Experts of a small language model: 5342 steps.
Below are experts of layer 3 (counted from 0) of a mixture-of-experts language model. Rows are named router (the router's row for the expert), up (a neuron's input weights, with its number) and show model dimensions 0-127. Each number is 500 + 40 x the weight over its row's rms, rounded and kept within 0 to 999. Numbers have three digits each.
After each expert's rows: a language model's description of what the expert responds to; "mostly gets" lists some tokens that are sent to it at least half of the time. This comes from a sample of Wikipedia text that the model never trained on.

# expert 62
router:512520535480518490498502480499480467586437461487573589478429505451525489513511512492475549527526508518496462437528445507479438507529537538484498442548488502516681509540370458441540476496467574491471509508538503496494524561493491470424508528556506474531531529540512523468509494583487507561541505461482494496501509497416564494508493518456515483470443507515488548469466510428476461505460
up0:472478532461526506544554480482495483485503570495475523560549489521455467482530508549551480485417539513510477506584526469525523501448574545514411470495542475511483514518497467488467495516413483524429484485430449486528483444557423508555536439509493472478538500454466462502483443518538568519501408506434398520462567439493447433513486497463594496496486500523415448532507507512484480540529
up1:510447560531548500490573448605524574472544500494514477482510581517562516472556558488498497500498488493473507543604515538434488558447484475521517585478514575463504490486502556566475494459487523597500403508507507473430528521576496570466549506506494513499541473467529490507539453470517440455486471499513517494483533454526486507498507555491612514407514518512486472513492494511453468552511
Articles and possessive determiners (the, a, The, his, its, their) after prepositions or at sentence start in running prose.
mostly gets: " the", " a", " The", " an", " his", "The"

# expert 14
router:473507495522513458431522446559540422474495582425548571577517440488511578487444513496528542557522518591546436465505497426461489513480463531535503463480476456518544472483406466469535501565524557478464509543577554527497519515549507479471509505550450479537462532485517542445510533466491526489451509462473504474524453479504452500537557496534504481526462478455489511535409523415507521574478
up11:530531487474445454560549514535486451490547561458561513531514468484477537475563423548484516507497580516475475523484464443497465430498532506475509536549489471505481509521512499533465565572481510561509473529497566469469504381525441458552492516471492460485437511568525550525444527511614530506483456506482506504410481531461543472534546445389490526484462498510482470449491469465513494584509
up12:472500493486498545554580577524519478485459486463506497481493526454482530553481534485494416463496492457507565511478486512514553471535558512441588487509468517407464440563521482456509558539544474470419436422469510486484548395455478524478474462521536484498545411468552440539510553501503496526498513539542586495429495479505535433457484477444508546500456512445537450532486519515499488557468
Colons ending field labels in infobox-style lists (Producer:, Vocals:, Record:), plus table pipes and dashes between entries.
mostly gets: "):", ":", " :", ");", "th", "ith"

# expert 45
router:504514506539552460460586390515498527547505531512541567508491461456492447466540509532451400481458494502469421518432452427499485479543505468475557488549537424533554513494420476470480432521506559506543486486461471477572499509464543470523470474495479506526476584464450504523490518493525532545493531513432543487434526523428491474562481503434481517533520556486465519546568545500516555457536
up10:535461543508542568475464551463468532499478475527479496474460516485549524542510472457521518488614487514498547446456506503454551603521484615573478488527429495474493408538550533547519477442491508511452457517547518386436512516486459556536448514487522462452552474464496482471473479482462468585444438541527465484456543570504497470494497499587494519510474484513503496540497500509466512531531
up11:506460468528528544479431526460457470459510498476507451509481586498500583507503455491507480529467482416449524455530506471540472522544437431496422495493442499513546525468500538485546476493476526514572473485435439566503504559506584430426522526467500488538456553507429491511434465525500545471414518521545471498511456482470466498509572476461559543499487498522580482574455487515526523428573
Copulas, auxiliaries and adverbs in narrative sentences, such as was, is, been, also, not, significantly, eventually.
mostly gets: " was", " is", " were", " also", " are", " be"

# expert 6
router:488521530446477445541456525527527471529559515536471573475549520448509554492551493466428502491426485513572378496499471499505428470453508436530440557492520520506578476508544514510479486545421529497528546497482443472486504486458476490552531510481487485419541501507479497556608497553471532535508542536512519549473512480531546506492557546478504487413487527527537493431434447515556537489576
up5:542552493483480503481515422489488449449541434569568481465472513504476472482556560493512494507489488496523491433556474481527552505559499453414432491455468520486508542580539556579517459460506477494497431465485561498525472411466472545495514520422532576514461444490442470534457511541414463520497475393482487451514502516466470545524544549493532480544432478544444476486531493502537498460498
up6:416506558498467565527512503470448448477545453490495493477579541473489551539500465519485473510460492470448513504513497478471471407474527496459501516480513447479459597487559597561487488483536471484521497498524578500512551587473496507450458463505546530545484419526446543514456552518445513435493520515489501480535455554572519518511497609467476519495494528530514432480450558579441505529456
First word pieces after a space, such as al, pre, cl, ne, especially in species classifications and scientific names (Neogastropoda, Plantae, Eudicots).
mostly gets: " ar", " pre", " inf", " car", " sk", " sy"

# expert 32
router:525537530476456417545466521479507519532517519458607594576520477445472454493464534412464505491543526538528511507490458506473486460392479468519484443447513496520469508461532437547508521460507596506448559493533505531487500467551538480482449505483492506398530488475578509493468468460517503490550490549490511560476398507446488523530557477458473524485488481559478482449472467499553502455564
up8:466412594464439492511518523408451513522500447543550497504444502552509461467471519504490449490441433512496507514519473478473476512495462477515509519539420494472503494419564523518474416488569454475470520531497514500461534440524567518414492492463499525480492494532499608515628506520536451519502436465481511541474452492481487530511554568455522445457444530503521447491537510537476468447507
up9:435505484450515508447473447465473543450536445518473462449480557586448486596553543538539485447527487447495514562506535484525461590468473581510550537510514446576482466506456521474607464513463460550475458415549493526484491505489446494485533477455496554477502520550494496473467486494531575502518524420587513516474508494455447495452471505495544456514470481579504551502499527509538507539469
Capitalized first word of a table cell or list item, such as Win, names (David, Robert), places (San, New, St), positions DF, MF.
mostly gets: " DF", "----", " MF", " ·", " USA", " —;"

# expert 13
router:535466417418489462520493421482473543492478445489486577557484459478465477458522454579516536530530503487487382440412459486552500583450438481532539502527571483457509564455519487513478461518528593468489445437532462468521483499504505487517457512456469500535484492509441486490530492465558457473527475538501535485491495467448562474544503522491523468543474578488460518528560477438483576511514
up0:506476519555465503441509482495484490530485456538533479512432512538423513443460516516474535500559492533507502441464511504545519491491503396414530554466481537487541509502480522470509533501469501523562472483457442523475491533450537484448484543451526504549499503493502581471530429467551474408509556545466434534476466483497617524501488494493449496540485461620521495611517486466557464539560
up1:467485471497465476556533494413451508491542508492483489486502611547477529436597451454474511489487534441549477517552495495517411473464540527466536492437551582493505512511527571578525487522467479496441502498460487482535515537481465508510485549581563437370550492478501575532541506541513492498481509515567435441518481458525486500481564432472523509497464489541506528467526537481471470536501
Conjunctions and connectives opening a new clause after a comma or verb, such as that, but, even though, However, while.
mostly gets: " that", " which", " who", " when", " after", " but"

# expert 38
router:487571566485507488449568489509499555523484532476604500519472466489483522471482512503541507466557520542539401511498462412468528546438473471500517526482477486474536577460486483400475509508498573470477554524498547525521594502619533551486469518458516500503497496529526528503478575484516516447517493539451535547527457490503425443488505507497515554570472438555448494470544495425468514541524
up0:504443488523485473506435497453534492495415447534492501551509545526496461539563472619477431570470515511518512481505484460465551431470446535480507450517514480481472456461435507550585496436499535510462501567525456460562540516509501513483557490478535504481408530559503566518528508451554455495516577497559486473457566547488539522528463489522446445493464520511517419441527458510451478519553
up1:445497504443535509606533392505493489488513447485505443489481476489520437554474478477566533513491479492494561471521484492514484529542531479522513472566525453436421465488557395436525534503536447438401455496538533503465493547473503518508451491542537506409478428523527497523568468465535474516503483496498411496520487450486507537521473444469536467429483513537514448520450557531485442512472
Capital letters inside acronyms and call signs such as WTOR, RINGS, SATB, GRE, and country names such as States, USA, Canada, Germany.
mostly gets: " States", " US", " USA", " DF", " Canada", " Germany"

# expert 15
router:507529504501494549548474558464486502587450478497590618459492444457463506501501509422454498505516522523498401509500488557498460395424477508541467478442534476439552476457429485503507498501486585534482571510525405551509547489526468465490454477528524511464506491493525509518496465467524448472525502539443470558445498515543510562459549508452474540455526510485486481468537477448550533459540
up8:516534469477494496462464548453479551464448494545484466573477438511413539465533454457517508514580468498532477443493505531504586422479523574465508487420537540522488535494512571501484373412391534464477498549503496519501511480538504528527468475485516504499486506555488460494485504533518479482516461472528529395493443495508538472537483593479508524496544451508554540496455529466486445527446
up9:480571456405445493453432438545494556506555506474505498557474483563587509509493461475471491588535548522472499515446516492518436526558535550468511496561459504413476490510491547503582449551544487543540497453525529507501538495532493564444495470444528475500507507499498526490475486526477593464529531455590505465556567509548443580425518525510561497525499461497460489505518507534470505551504
First names or their opening piece, typically after a comma, and, by or a title, such as John, David, Jeff, Car(rie).
mostly gets: " John", " David", " James", " William", " Sam", " Tom"

# expert 11
router:466500544526493462441504451516495512533507555472517561599493502458548496526500447535547563528411530557465506503457453403533550502456456524586474533519533444561602512502472471544457504531535611485511491464490481522529451508454504517493523494524468508542492497538476518498544544424534535439460502449454520434533546493448433477554550485483500471528437530498464486527467522465450538535471
up14:494480527412461499563552462578531433496546509514554513521496488478542551462394513481463451501543446521490483563527526490520489490458501493460492491498527505440511472486537464475486438530485473450490555532463541518516561434428519538476508473408463518469474464520554549532475526483549545556620515558515570485459439507485527438496572510500544505466504491492495502546491496481457499620492
up15:510544509525427496498491518482462549501438479540490536516508449485534467488529489565557486553493467536554525593491492480455529550488468604508486548536503484463496521552549447482432505410511509444541477453403523455517457504566380533490535455509537485540511493468553468496485500550485486592488540471511411485509572453485539475466449444454525465515451479477439502484517521477552506519493
Commas, semicolons and parentheses ending list items or clauses, plus conjunctions like because, but, although, including.
mostly gets: " because", ".;", "oth", " but", " although", " ["

# expert 49
router:571462500434551508516519481525457473454406464471552565569498554529482580542457505575424505527516508474494497462452453425531493526516486499529476509502547457471581533527396523491531508480482491474558523502564486508550525433514585476466481511527414549501482500551508545489501515524503521513531539543573558438494492503496460473525478491462502507556509565511447478504522486376513505475489
up0:508519502482473475430541509529487470533485485503472498536486500519518486517528491534477479442476513535519527481508510437446457474489478468543491529506466447518479503426505545388512434515497450496541500584540551539485538545559522541408505581469439442553488522475546500514518522503454532512457488432464511511515422470487510593509587491460522516627446501524552427432419525504460514503492
up1:523488509460534492492439487426473471545429478585519497553449504555532513504439497520490531492549543495481438491543435487498537463493493448529450489528496488454529518575486462544410486568485506525560474413484551500498490501452533530521565572498497543462500558445488523464515498575441432534547520445425531500468585459535556488549527488513463425478452513439500529524454470465472557501510
Relative and personal pronouns that refer back to a preceding noun, such as which, who, it, this, his, often after a comma.
mostly gets: " his", " which", " that", " it", " who", " this"

# expert 53
router:520550462561477499477483486472468539516441404539525573495527484491545496512564475579431433517555534496574483503441490449505483529478497483618493461495579433537551490470472519408451494598476539479513485475421499466553546497521519511467487428547559484514455488517483494522532534497508510483545491520485476574508485491511467415495533475430511480474520520456444517455520457475473526443505
up0:515481465503469504553515502497473584492509535533472522492506516509506621506507514458508512481484494480465521502440522490418418492429413497531498504560495529421561450437523553481550537525531499494472520528567496545509517463493511522424481481481509461541520522487535465549550478460510526480481514573404515525526553455505465493444570519501524548502550431568511509530412458525432493411441
up1:489520509463478527489433445459504436429576491485473492494518569508510433537494426469472564473498524507442531504526517516548474467474522507484501483523495524554426549461496423540528509494537529514514413546448460500521509496458532556462515535504482466515593491496526498546473459481445408520421467497496464511469483430520498540463540452424481592495497510490494411480422520550564470503424
Subject pronouns he, she, it, they, we beginning a clause, often after which, that or a period, before was or had.
mostly gets: " he", " it", " she", " who", " they", " It"

# expert 37
router:511439613475528487416576446564480497555547526446562548606553546536498488516458457488489537550518520473493495496454468458549471555498496536494475482582441528518509575550489448471473443478468575525477525519545543525534523462442546541462503439442493526545463498486537619443498471442497507591493505464463501495520461512492513511541519475456517503510505485468490509555505505485515510498489
up1:472508567461496515533468528425510576545553521509473521475531539464442496506458519490476480488512408468504489567475534509505610548454575494458408475493531495468469488531432512561452549484497478494524510473495483445483588518514483516544520543528541495472489472395472544523484481522469514437567498557509535493451528526532568506505486543563548490525478434545417532473565557498509459443507
up2:466574511487482480512499486503471493509433479465476504516453492490508525492460526534440466487456506601493509477478502489474469500436540449437533438518484438436522512492487472535549467589522490525493467428456534611525493529544462542488564532459533480477484479518485516466398521515559480424524549432503508507484493517481569510471505549481620514554499413580493483533459529505436496480445
Closing parentheses and trailing punctuation after numbers or codes, especially in tables and lists, such as (#100001271), (AUT), pipe separators.
mostly gets: ")", "),", ").", ");", "\".", "\"\n"

# expert 46
router:491485562490510494547521495493526544578451471488519562540517537438524526506540516496466437559555455471473432414464481432479486461442495516453518498474510480517529515452413477505486554490445525450477480485512465457536565494512522518455457511557594455433518581519488596528511529478479491467541546508526488576462522496510459510553499557482400566497532482499512437461499437549443505530487
up3:500438499482485541542462505546535547541560441471551518500522523491433501596514413461477521445474486496453485477468455490546536518484533432508570401473487551458507458555522473524482547471538493501505517561501581498513514505484468507541508474457434445539555540467454463483508513508527476520505582451487448464480506566502421580507565488444443506507504554527461478491418460550539463489550
up4:435473502471545527496470451503558516484546519535548476492487548453514552527467549496421486486498433507416465468455537489518541548528513524473465513512485523501526475434438527570478445566493519502537451485434532512510487456523445532526555519579480445498454530451478525541543501571428493501520555526555466461483525399573525451452473472578473457556538500572482424506526552539490473494511
First pieces of capitalized words, mostly names, after the, quotes or section headings, such as Al-berto, On-yebuchi, An-y-one and Philippines.
mostly gets: "In", "On", "Al", "Th", "Ch", "Sing"

# expert 47
router:489525571529500442510507468482563482498481429508504615495522485455484421528499511420461489494521462489522438429477472442578476464467442458481493462389554597587462562610481478552536507476498564500509521459515518524483486526499464525477529502539542507451530550536491514437463425513515528502473578511503486528500512494487511516509509464499440480475533499513555500460496440566534488492485
up4:492584470512589463540461489504519559453595511580533523474454485553546470466517479487512528490510454448548484495529466494498481533516460462471523440454555491522556477501530489480539452469497472552426531498600504499458516491500463488532435535517434550548510525517508487538482499554466521482462509478486497541404645495527489528472551482473404469493553475474496490551524515562442473488511
up5:519542521510594502512519420578530457507506449513507495584473448525491484477507508542478513552464462539588525492484487542575561540554515508437504549483472504486407511549495465530492483451512480475547486540496456475560486463477483563520565491499559464529490503538516490490545538529547460547489550507544526482390551581507460496513467476513515541588525532518491552483493519395583490519491
Opening pieces of words split into parts, such as pro|ceeding, ab|ilities, ag|reeing, and capital initials starting names like C|arlisle.
mostly gets: " pro", " cons", " ab", " am", " ad", " en"